Experts of a small language model.
Experts: 24 experts in each of 12 layers, 192 SwiGLU neurons an expert, 2 picks a token, a sigmoid router.
Training: a variant of Adam for the experts, 269M tokens, 8194 steps.
Below are experts of layer 9 (counted from 0) of a mixture-of-experts language model. Rows are named router (the router's row for the expert), down (a neuron's output weights, with its number) and show model dimensions 0-255. Each number is 128 + 32 x the weight over its row's rms, rounded and kept within 0 to 255.
Before each expert's rows: a language model's description of what the expert responds to. This comes from a sample of Wikipedia text that the model never trained on.

# expert 14
What it handles: Line breaks after sentences
router [150 121 148 143 109  89 213 137 114 147 139  95 109 114 121 145 116 150 113 144 153 121 121 143 172 144 113 138 148 188  87 135 117 161  81 155 150  92 155  80 151 116 182 156 132 142 169 126 139  75  99 134 104 163 115  90  93 110 127 124 114 143 138 117  94 107 124 134 158 124 187 143 112 177 155  83 148 144 129 177  75 145 159 131 166 179 140 137 144 103 147 125 111 119 161 125 165 102 103 158 163 123 122 120 105  78 116 124 181 116 110 156  74 110 152 141 136 140 121 124 146  75 134 196 106  54  87 102 143 175 102 150 108 125 117 119 158 113 125 172 109 146 208 107 105 173 167 164 144 153 143 145  97 141 139 135 104 158 119 124 132 154 146 171 136 172 143 138 162 107 144 149 104 100 115  82  88 148 134 153 156 137  55 109 123 107 138 104 110   0  85 104 127 120 175 183 112 170 156  85 117  94  79  93 138 166 149  97 130 155 204 144 128 118 149 112 142 133  77 122 162  87 103 117 123  38 114 154 119  72 166 170 128 128 124  92  82 194 160 158 139 126  90 195 171  92 117  96 127 163 115 120 143 101 142 212]
down0 [107 104 108 139  95 241 125 148 127 114 175 136 154  88 132  73 118  82 122 138 171 105 102  99  76 102 103  87  81  63  74 169 120 123 113 153 117 160 152  94 151 124 137 146  63 100 139 130 144 120 135  97 137 138 180  50 110 145 108  67 103 120 174  94 120 174 182 124 129 158  69 191 160 111  92 131 148 152 113 100 121 144  72 116 134 156  96 114 140 112 114 126 110 139 160 126 120 117 148 187 103 182 149 122 123 154 140 123 140 118 143 118 104 127 159 128 138 111 102 132 138 142  56 168  96 150 162 135 103 132 124 157  94 145 145 104 128 109 177 169  97 144 147 129 118 143 105 130  91  82 114 201 114 114 147 160  99 144 182 153 153  94 132 127 122  89 178 134  92 108  99 149 111  73 124 139 141 103 149 110 137 152  73 160 184 173 173  76 139 189 109 153 142 108 142 203 152 108 137 166 104 113  97  99 122   0 165 152 167  82 140 132 146 123 175 129 100 149 165 142  89 104 121 190 151 117 146 131 110 155 153 158 120 147 136 163 156  76 136 113 146 115 140  80  94 107  55 165 172 158 170  73 103  98 153 135]

# expert 11
What it handles: Adjectives before nouns
router [100 155 118 164 163 161 173  80  89 123 117 160 157 147 134 123  97 130  65 125 170 119 124 134 136  84 104  59 104 145 123  65  34 122 120  91  92 106 133 115 105 132  89  66 202 169 159  76 129  52 100 186  94  99 157 111 120 111 115 157 142 118 131  62 127 132 125 191 119 169 174 121 161 197 134 196 114 118  98  87  82  60  69 147 157 103 139 157 139 119 111  96 199 120 136 136 151 140 127 129 106  94 157 132 150 115 163 114 145 106 155 178  77 158 135 176 113 100  95 172 106  86 119 167 139 181 169  99  65 118 176 116 141 118 160 136 108 115 108  65 131 127 123 191 133 134 133 102 145 176 119  52 110 150 130 124 148  69 127 121 133 136 120  98 148  99 127 151 163 109 127 106 137 110 156  74 138 115 188 164 137 120 148 139 138 109 176 106  94 170  86 138 148  99  78  78 143 161 147 143  82 153  79 168 194 139 145  99  83 153 113 117 125  81 128 125 118 125 179  55  97  81 105 133 126 111 116 157 135 147 136 172 100 122 170 154 109  92  65 162 146  76 119 102 140 123 132 123 141 126 106 139 157 166 125  97]
down1 [157 134 114 136 106  93 132 112 103 118 148 139 159 155 126 185 120 168 174  81  56 129 121 159 131 124 115 149 150 234 144 138 109 105 131 137 103  93 141 151 127  94  96 118 120  97 210 111  93  97  68 139  92 124 188 150 175  88 141 118 105 120 169 181 129  86 151 117 151 123  76 126 131 133 154 135  77 130 147 110  79 135 118 146 126 128 129 126 114 157 150 108 212 166 118  99 116 156 131 117 118 122 134 145 119 139 136  94  99  57 123 152 119 133 140  72 135  78 143 111 156 152 105 132 158 102 151 119 121  88 147 124 162  87  99 100  95 181 117 119 125 116 117 118 148 170 122 156 163 100  88 162 117 134 118 158  60 102 123 160 130  98 120 128 180   0 148 133 136 143 131 139 134 148 129 113 145 173  92  83 127 133 149  90 122 155 155 133 127  90 129 129 137  91  94 126 132 127 117 119 143 113 159 198  74 248 138 146 105 119 124 123 125 114 141 192 143 191 147 135 114 121 103 144 136 132 143 156 134 155 173 145 128 182 110 109 154 117 160 106  71 157 143  53 154  74 115 150  92 115  85 155  85 118 133 206]

# expert 9
What it handles: Table cell contents
router [101  79 135 153 108 177 105 137 141 134  93 178 145 166 131 128 131 146 156  84 204 108 151 146 117 103 113 145 111 173 110 109  99 147 126 107 115 101  92 173 142 127  94 136 125  70 160 135  93 153  59 139  79 111 113 134 167  77 165 131 111  88 170 147 117 155 164 119 162 137 123 122 189 145  65  79 179 119 177 159 118 166 106 145 171  63 184 115 155 114  97 150 116 123 100 138 153 114 140 137 150 117 219 195 137 153 114 135 101 167 110 108 144 115 176 196 134 141  84  69  79  72 136 181 120 135  81 137  91 140 191 132 130  86 122 115  68 162 139 110 136 119 131 155  84 141  94  90  86 185 159 137 138 157  96 131 133 135 127 114  87 153  89 123 161 135 119 109  76 159 173 112 147 160 177  93  99 170 148 186 136 133 105 124 101 195 172  62 125 121 102 116 119 157 200 139 139 160 131 114 135 131 112 137 148 182 152 108  55  93 133 126 155 131  60  98 162 203 117 116 144 110  93 113 139  56 125  98 129 150 154  60  95 161  64  76 118 119 127 129 123 132 138 146 104 102 113 132  91 149 155 144 146 135  93 177]
down1 [148 166 174 134 135 177 127 158 104 184 105 197  99 126  91 118 130  73  97  89  69 118 140 144 118  99 133 158 132 136 134 158 126 191 169 128 180 111  92 163 124 133 184  99 152 157  59 142 113 106 139 154  81  94 106 161  74 118 128 148 139 129 148 127 208 111 106 126 109 113 107 116 149  76 133 155  93 115 164 107 124 146 127 105  55 146 140 107 118 132 161 155  84 130 169 147  78 129 150 156 100 101 155 143 113  94 130 116 120 134  72 159 118  78 107  86 179 164  68 151 190 149 126  92 111 118 154 111 153 137  73 149 118 141 129 131 119  87 152 175 165 126 140 102 105 159 149 125 129 130 130 130 135 132 152  73 133  99  88 112  86  95 186 142 171 110  88 217 101 116 124 143 142 111 121 146 142 130 135 135  60  95 102 145  99 157 111 135 167 105 131 154 141 118 162 120 202 120 147 109 120 109 131  99 154 194 151 194 128 143 105 123 168 129 101 166 147 145 104 136  72  82  95 157 106  90  90 146  99  70 147  70 160  44  87 136 164 103  80 133 142 155 166 218  89 136 170  70 145 147 121 173  71 107  62 175]